python train.py --num_hidden_layers=14 --hidden_size=160 --n_experts=128 --experts_per_token=8 --d_expert=32 --d_shared_expert=0 --hidden_act="swiglu" --moe_layers=[0, 1, 2, 3, 4, 5, 6, 7, 8, 9, 10, 11, 12, 13] --router_score="softmax" --normalize_top_k=true --routed_scale=1.0 --balance_loss=0.00359 --balance_bias=false --router_z_loss=0.001 --init_std_router=0.0132 --lr_router=0.000833 --num_attention_heads=5 --num_key_value_heads=5 --head_dim=32 --vocab_size=8192 --norm="rmsnorm" --norm_place="pre" --norm_eps=1e-06 --positions="rope" --rope_theta=9460.0 --rope_fraction=1.0 --qk_norm=false --attn_scale=0.177 --tie_word_embeddings=false --parallel_block=false --init="uniform" --init_std_qkv=0.0409 --init_std_o=0.0508 --init_std_up=0.0586 --init_std_down=0.0586 --optimizer="soap_variant" --learning_rate=0.00795 --weight_decay=0.0 --lr_head=0.0139 --max_grad_norm=0.5 --warmup_steps=200 --schedule="wsd" --decay_fraction=1.0 --decay_shape="linear" --final_lr_fraction=0.0 --batch_tokens=131072 --max_seq_len=1024 --doc_mask=false --train_tokens=549700000 --max_steps=4194 --dataset="wikipedia_en"
Below are experts of layer 10 (counted from 0) of a mixture-of-experts language model. Rows are named router (the router's row for the expert) and show model dimensions 0-159. Each number is 500 + 25 x the weight over its row's rms, rounded and kept within 0 to 999. Numbers have three digits each.
After each expert's rows: "comes after" lists some tokens at least twice as common just before its tokens as in all text; "raises" lists some tokens whose logits its average output raises strongly, later layers aside. This comes from a sample of Wikipedia text that the model never trained on. Tokens count by the router's weight.

# expert 98
router:507502501482507518495515500458522470531489506539513524565478539510452474537527481497518511502499504550539498538555477473485512538538524512498504548467511473541510526514512503471551540485493520530504476479530535497457478503492508531499470515485501468524474503476489520526493449519482522493539500496462504519509498511496474529502510477491494458499442486554507509521467516464495510517468464450503477477510531538498515502525525487490537478524531543506489519490481499477506537499472518
comes after: "\n", "==", " |", ")", "-", "."
raises: "L", "In", "2"

# expert 46
router:517525538473513518482491538483496482517473490529495515515483534498480478534495482513539505491505468520540496526524493456479480514521532508480501559478490499543499518530514515474533524469526526492533483478533547483462507537522538509488486499486496483518491500453482500515483476544478502527511521486482496519517518513466503539491513460486474470421495499508487500507452526495501487522476474459474461453497495533477520503520507442449520491545538539462473499508488452481491512512485521
comes after: ")", " |", "\"", "%", "er", " –"
raises: "==", "uc", "n"

# expert 91
router:512497520480512518468501522481509478490490470539558546543457515499488511546491480518514521502493485512559499545530470479485490532515545538492499496514522459537507563519553515473527517506524530520507474486507519490490511522500540519496487519517491474545475503465483519500483459523470498484543548503493495511497507532480450521486511517497468484503476480554501478498500528502472477505464488503488492448474519528494486491499502483464526447541521549472476496499495499489496542498479535
comes after: " |", "\n", "|", ")", ";", "==="
raises: "ru", "turn", "NA"

# expert 73
router:519551527440505493480489509450536498489482508518495526532475529477498467502489488522517528464508465518512492538510498490495511509537505533484487525522523441507559498521521522482529501484523551515506494435519498483489502544518530548515481539503505481512503514461476497500474484515490514481520513528506499507512540515491436507492495466496500496470491458534473497477506499496472477522478516443527510445467515559451540517544510483488529483497534500508483514494473461510504511493500508
comes after: " ", " S", "s", " D", " R", "S"
raises: "g", "t", "ch", "d"

# expert 109
router:529530523455532507468485524459513466501474478513515534530462496501499492519491478517532503477477495529517516506549477500490538541499527511497515546477508463533534520530510515492522500484522512496525503468519514483489495555494528528450471513510478469495471443490483493516470473539477518519487540522482489520527516490493497524464525488461482487481454488523451509481487528479456496514458478518493444483490533529467478513550536483472505483509536493471450501471490480499538518490490518
comes after: " the", " a", " The", "The", " an", " its"
raises: " himself", " died", "apped"

# expert 1
router:509516510475510519476485502468503489516467484541502517518426522487499493539527477512500519475485475500521500501510459505482508518541528576478535492467520453507550514492515523473523526472503556509507499483516553489486501530529542516450453509491506463526491480504479512527487500519492544492538519513504505519504536513493461511467509482472507489488486433545489499493481561508488485519474488446511474468502496536459535523526536482455513498517504502498484502488487495488505495504484525
comes after: " ", " /", " at", "N", " from", " sub"
raises: "l", "s", "n", ",", "m", "no"

# expert 4
router:523496549467512521494470487484520499512480484541534534555487528515478471552512493527507512494490455564508464529517501478512506515537507506462479511487502499520555529518527502480521532491507549508508477485533504468444471517508498519452513542470468501537487450477492515519479466547497521491544513485491480509530535509496486524483499485471471472468494453505480512493465511470499499517480484482528475493467518522477503499498508451477554493535521528499483497493487472493517511521454509
comes after: "9", "1", "0", "2", "8", "7"
raises: "5", "4", "0", "7", "3", "6"

# expert 47
router:530480520467530490479509516495502507491453510515550503521437523500468472546526510550505507487499483514483480498552493493503506504516482553461482557499501491537547547524513528494515525486542514486503499489518497476496465506524492502481505515472474497546485473494472526485473493580515480476530514513470505559533544488496470507472523502492473486493477472500480497463480498510481507521467476445521486480468504509472496507511524453487521464549508484507490524508486481488514541494473521
comes after: "0", "2", "9", "1", " re", " Re"
raises: "che", "tra", "tro"

# expert 123
router:501505556463525489474481488462521473520510493543525513531447552501494499549518505497518502495495466517538483506520496501470482501502497549479506492486528467508519520513520503474531524494557521527506466445547520507469464549517539519468483523493497502512482486465467552535462506538481478525534511532497510516508518510452477508504520470500478491496467472517486481490496564510480504506483461475505472480473504518464501503529528470470499487547542517495487507514507481501498518492487550
comes after: " |", " ", ";", "%", " /", " –"
raises: "um", "us", "ti", "im"

# expert 92
router:522500528469557523467466526461517491519492499513540519513462541494499466526507482509517512468486458513511488525523442502493517521536516520491529526467545496502510515517526513453503547498510535488493488493527540460481474505526504518460466524490496460536463474476493514513493437509490529485556497531499503515503505507485505529509498486465479486483472470546504492478468540497460506524486493456486458465489514545459498484520491501473533508503509528496492501498496476482536517505443532
comes after: " the", "|", " |", " in", " a", " and"
raises: "2", "1", "3", "rank", "5", "7"

# expert 22
router:510501545471509498484448509470497477526484501517544520526465554472495494531522472501534528500498459503520505510530468494489533545547519544464494503486525481506540517514510536447548523505510539474502499481520513487459467535516518523463458522470486478522479473487489518510456475502466526495548499494478495535513513518487476521502514454487496484493458458522498495473469546501485513522466490470499465464485502541461499511523493477497520491527549508496486518512491477472514517481464515
comes after: " |", "|", " in", ",", ":", " the"
raises: "2", "e", "s", "1"

# expert 39
router:502515503496529495475490493461515464499477486534513501549484550503481500528526475526498515480499492543519503527515482458515517512531527518453505525490496437519519530520506517464546530494519519501488489470530527497496500530500507508491482529474486467525448495477494506518497447503488515516543514520491505507503497492459477532507501460490500483443465490545491494485476553492484503510472500459520487486526532532497478527508506455435497465575559519477492511498488502482502528489493541
comes after: "\n", ".", " |", ")", "==", " ="
raises: "-", "=", "Scientific"

# expert 93
router:527552509501527484475478524501516503510492516509507517547462530477465468543512491527511526493506471504532455538548503485475509522523524547492505520456505482514517505500522502489532531498532534532520495471537510482465471490506525516477495528470482469495477485491464530534468469547480528504507504515479461520504506521487489492494500477492483483438483483533479494511477577489493510512494486468505512514508503536473520501545522474443501499521506522480472500478488418465495500510468526
comes after: " ", "1", " (", "–", " de", " De"
raises: "A", "9", "H", "N", "G", "0"

# expert 77
router:516489521465517516473486511503514485542490498543503516540470526502488452544509482520527545492503440517524483497521474444482511538519500492456475500505515484523510505513549531489524551489517518513508446483533538474472495520524506523480500522494484497535486480481468507547482455541453546492531535518493480506520513522482491507500514499478465490470476472535491483495491537494475511515479505459503499480460534530492510498523511460497516493508511530471480513479454461479490523483460552
comes after: "2", "3", "6", "5", "4", "|"
raises: "1", "2", "G"

# expert 28
router:504512539496513518482484501499508451514500521548504500555454531488497500531506482522509508509483432521552481533518512484483518510507536521457502509491521485528521512520500531493529521458522530510513479476523495510475475520494529511472486533466490493512494474442490502514468498577493495539554516530494467527503515516484467512495534491489496471491494442532509473497482543490506470500475488463520473485489485514480471552529528450485500470513524515506469546491491475469515533504482522
comes after: " ", "1", "2", ".", "3", "–"
raises: ".", "5", "2", "7", "8", "9"

# expert 95
router:500509528474495482476507525473513461513495480515532521510480559488478476528483470506509494498493491539493485498528450477467538504548539512497517527473530507514524549535505524494518524482526522470523500471511498479507493524523542519470477510480498505518481455462466494531469475498489543508515494509495486539503526519509472527502502471471480505488501446556478492485474550498492497509461502435498477465471519553473509533529494505478538502488533502503468540454469461492508515493459525
comes after: " a", " the", " ", " an", " \"", " The"
raises: "lies", "ly", "s", "less"

# expert 62
router:507540517469504489471485487470542505514517489531536548534478519515500499547491501486521527484476474506508484548543512481508516537490538509500493523483543473524528518527522511519513527475524500535507481439535521526516481498490522534468506523482487485547463488447483495518496474539467495499512519545472471493512541523505457508469496494471463487489461463514470507472483537515483486530463479473486473479520502541444496512525523483463495500530521502483459468485485459511523501513472514
comes after: " ", "-", " the", " a", " of", " ("
raises: "ze", "ties", "ency", "itude"

# expert 118
router:509504540486519503490494512480508495473499477535535506508499532479488487547482492541517512494501462523509475501513490490500487528551540536499478506500527471521522530507507519492535509460530512501506475491530541484468495507488499519483477514491483476524460478462473504528479473529486529498533514545501487530502551532471453533506532483489482466493484481555476491478482577471465481491491493447507504487465531509470517545533509491497534451511552546488477496497499454485505499511458533
comes after: " |", "-", " (", ";", ":", "|"
raises: "rant", "aught", "red", "X"

# expert 61
router:506499539446497482480497480493531482507511470525539516509471564473507459481466475525539522486501491518518502511536480484489497499542523545466500512489505483523507544488521511477501508477514512480544465441530509455489494533494488522483493497476485481504457494483472534517479500542465513505511516509455495517522520557516464544498517486499486507499502440550451502503486530491494508476465465459528504483489528523493536515537512465479535486505534524483483502492494470481491506540472532
comes after: "-", " (", " in", " \"", " re", " Re"
raises: ".", ";", ".\""

# expert 69
router:518535521458528477461487516486521481489496482540506540527493507462453471516474508564541526477482497514528500526522436459505522507522511522470484519516526483542525520540518527489502519512532514518527493477509508481467490530477484501476492494500449465500510469500476492536463469534489502528520533486491515493524537501472491542486540474465498462498474482512469515460485529477459478500489501490488453490474525519492466507539552480475529479535519477486471505485491472481528510510479527
comes after: " the", " a", " his", " first", " The", " in"
raises: " of", " |", " only"

# expert 57
router:499518569466508500474471487490529478519487497532533509562435529496496459558505498510522510481491457506509513498520499482463494525510537529466485490505510486510536510511532504477526516500512511510503483485517524505462457536521534509471480525478488506524487461471468524516461489565467484517531529519465474535502508534448468520485527473491477492497464452532483511468501528506482508531484472492513482491480502504483495500545517491468513483520530516497462508511503463482486532478465537
comes after: " |", "0", "1", ";", "3", "2"
raises: "0", "6", "1", "7", "cre", "cho"

# expert 30
router:525506518493528524473490534451506481514474469498519527550496544506493475496527490529495537444500454542508480535516468487506493507513506511481504502471526498534509528540514514481521544480470480512509505486538499482442496525493510531459488544460477445526474478491500486546488465535498523513519515506500501505520540510472485544491511429474484471467531482534498491478456537479470506497505514494519498490481541534496503537515503480467535477533519517481473515493490488466490495495471534
comes after: ".", " =", "s", ")", " also", " career"
raises: "%", "a", "row"

# expert 2
router:514543532481513481449477522491519495505507531544537519504439529478483472513529489519516521435494477521504503511542474491521526508536504554464508491465504477513529497512537529474504530488533551524524489477526491491493475519518514524487463512473476451506463512483451507503460476503495496507533484499455482533537507515503494522482495463482484473499519466544480503514481514511509481521485475469507453478459509568494525500504526502479510496528521469493490503485460456506490511543505505
comes after: " ", "-", " re", " con", " \"", " de"
raises: "s", "ke", "tory", "tic", "tor", "el"

# expert 79
router:529523510468539514481465530472487510498486505576530528498460537475503470524515514493532519450531468511503489517543462479517495533513544556490499512500512483496519506538537521454504565478507540522519503497523530500500482523494523501473464521514488456514469488495463483531464476517494498508554542501493475511534518492493496501470514510470485498487468454577473520508495547493491478534494484465482488463510509523481505502531487488500529477516490490477483507486460496476502499505492511
comes after: " ", " of", " and", " to", " \"", " in"
raises: "s", "d", "ffer", "li", "c", "h"

# expert 0
router:533524505457508496490490497500535475482469484526497507524457540475491512574494505544507556498482477508509476510512501458477496542550524521495498515488508497511551523543534530471526516472524525507541508500525529474460489554514509508495485521465475502507486482493481509500476446530473496511537490502485479528532503503474498504478504490494500496462472500527508499512462569502470511505455469475509493496524537524473506514524524476491553473529534507495484530509467458483524511497468539
comes after: "s", ",", "==", " ==", "===", " However"
raises: " she", " In", " in", " he"

# expert 113
router:506504523463537496468480502487503467492493486485510524516462480467464484538506473519538501483496475513531500521539488500503520541506537517478498516473482476538528505551536516464537493491514529492533482472522486489476494555496494499501467505466498456551503454484477503531446448529462499510500543506456511517543492501502460533470530484500485458470505490529490496505478539501482512528481507494521458489487529512490514529529536486463531467526542490485470518541473474504503501517478534
comes after: ",", " the", " and", " The", ".", "The"
raises: ",", " ", " the", " all"

# expert 102
router:505515519466531513467471510475523460489511488516521519531474518473497499515498493514551536476492486520500501500548485458503553520507526526497504540480528510534528524522545495503497543477507538519517461472500527507482469533501506536483476535499450495511489466478477491520485476521464519489506515497473506567542518503489499521465511492477491462481463497497447515489464524458472484538453477517498476483485515531460487525519543490469515487528532462484483508473488485472547515522470518
comes after: " a", " the", " his", " and", " an", " of"
raises: " ", " in", "al", " and"

# expert 82
router:554506519499511510476480496491551468495475511522539488517473551496480508515490471546490511483472517513506481540529483475479511520518512482482469527511503502531535512542531514495527497472511488506506481522516509484499439529482512501439484524439459479520459481510434512506489461547483469492496515499488518513535542526482486521478538476497466457495472451504503503473469500499485485527473476499491478460463504510480500504547514476481515496505534525479492538513500499490512556545476501
comes after: "1", "9", " Ha", " Ma", "ma", "a"
raises: "er", "ress", "ir", "ob", "or", "ers"

# expert 41
router:510509513461520503457459511464512467519499497516524494526466563486508481499538479494532505488473463513520502532536473509497530516550519523490504516463535483505528537512523536456517535501523518492506497484536541466483455523516522526477454509477487472516482491464485505520454438515473471491546502506487498533504503533493498515510502467493498484488472464537504520507480541486469506534479502473496459450496481529454495499513498487477518477536518535494490524500511468474524505497452542
comes after: " |", "|", ":", ";", " and", " a"
raises: "harm", " |", "fa", "s", "cre", "ham"

# expert 21
router:527506552486504475474498532473496491509493475538511519526504494473477472545490468539516507487467455520485481502520511455465482544514532511477486526492530486519491548521488515472550510486536542510535489490518529460481459523486490559493496516491501484537471477452468481524460486522488523499524512510486453528506513525479466493503506481483483489471497487532520498519481534476496498511513496452511501509495534539466524520545529456485529459519545516490469491501467476488483515541469525
comes after: " ", "–", "-", " (", " \"", "/"
raises: "um", "u", "-", ".", "'"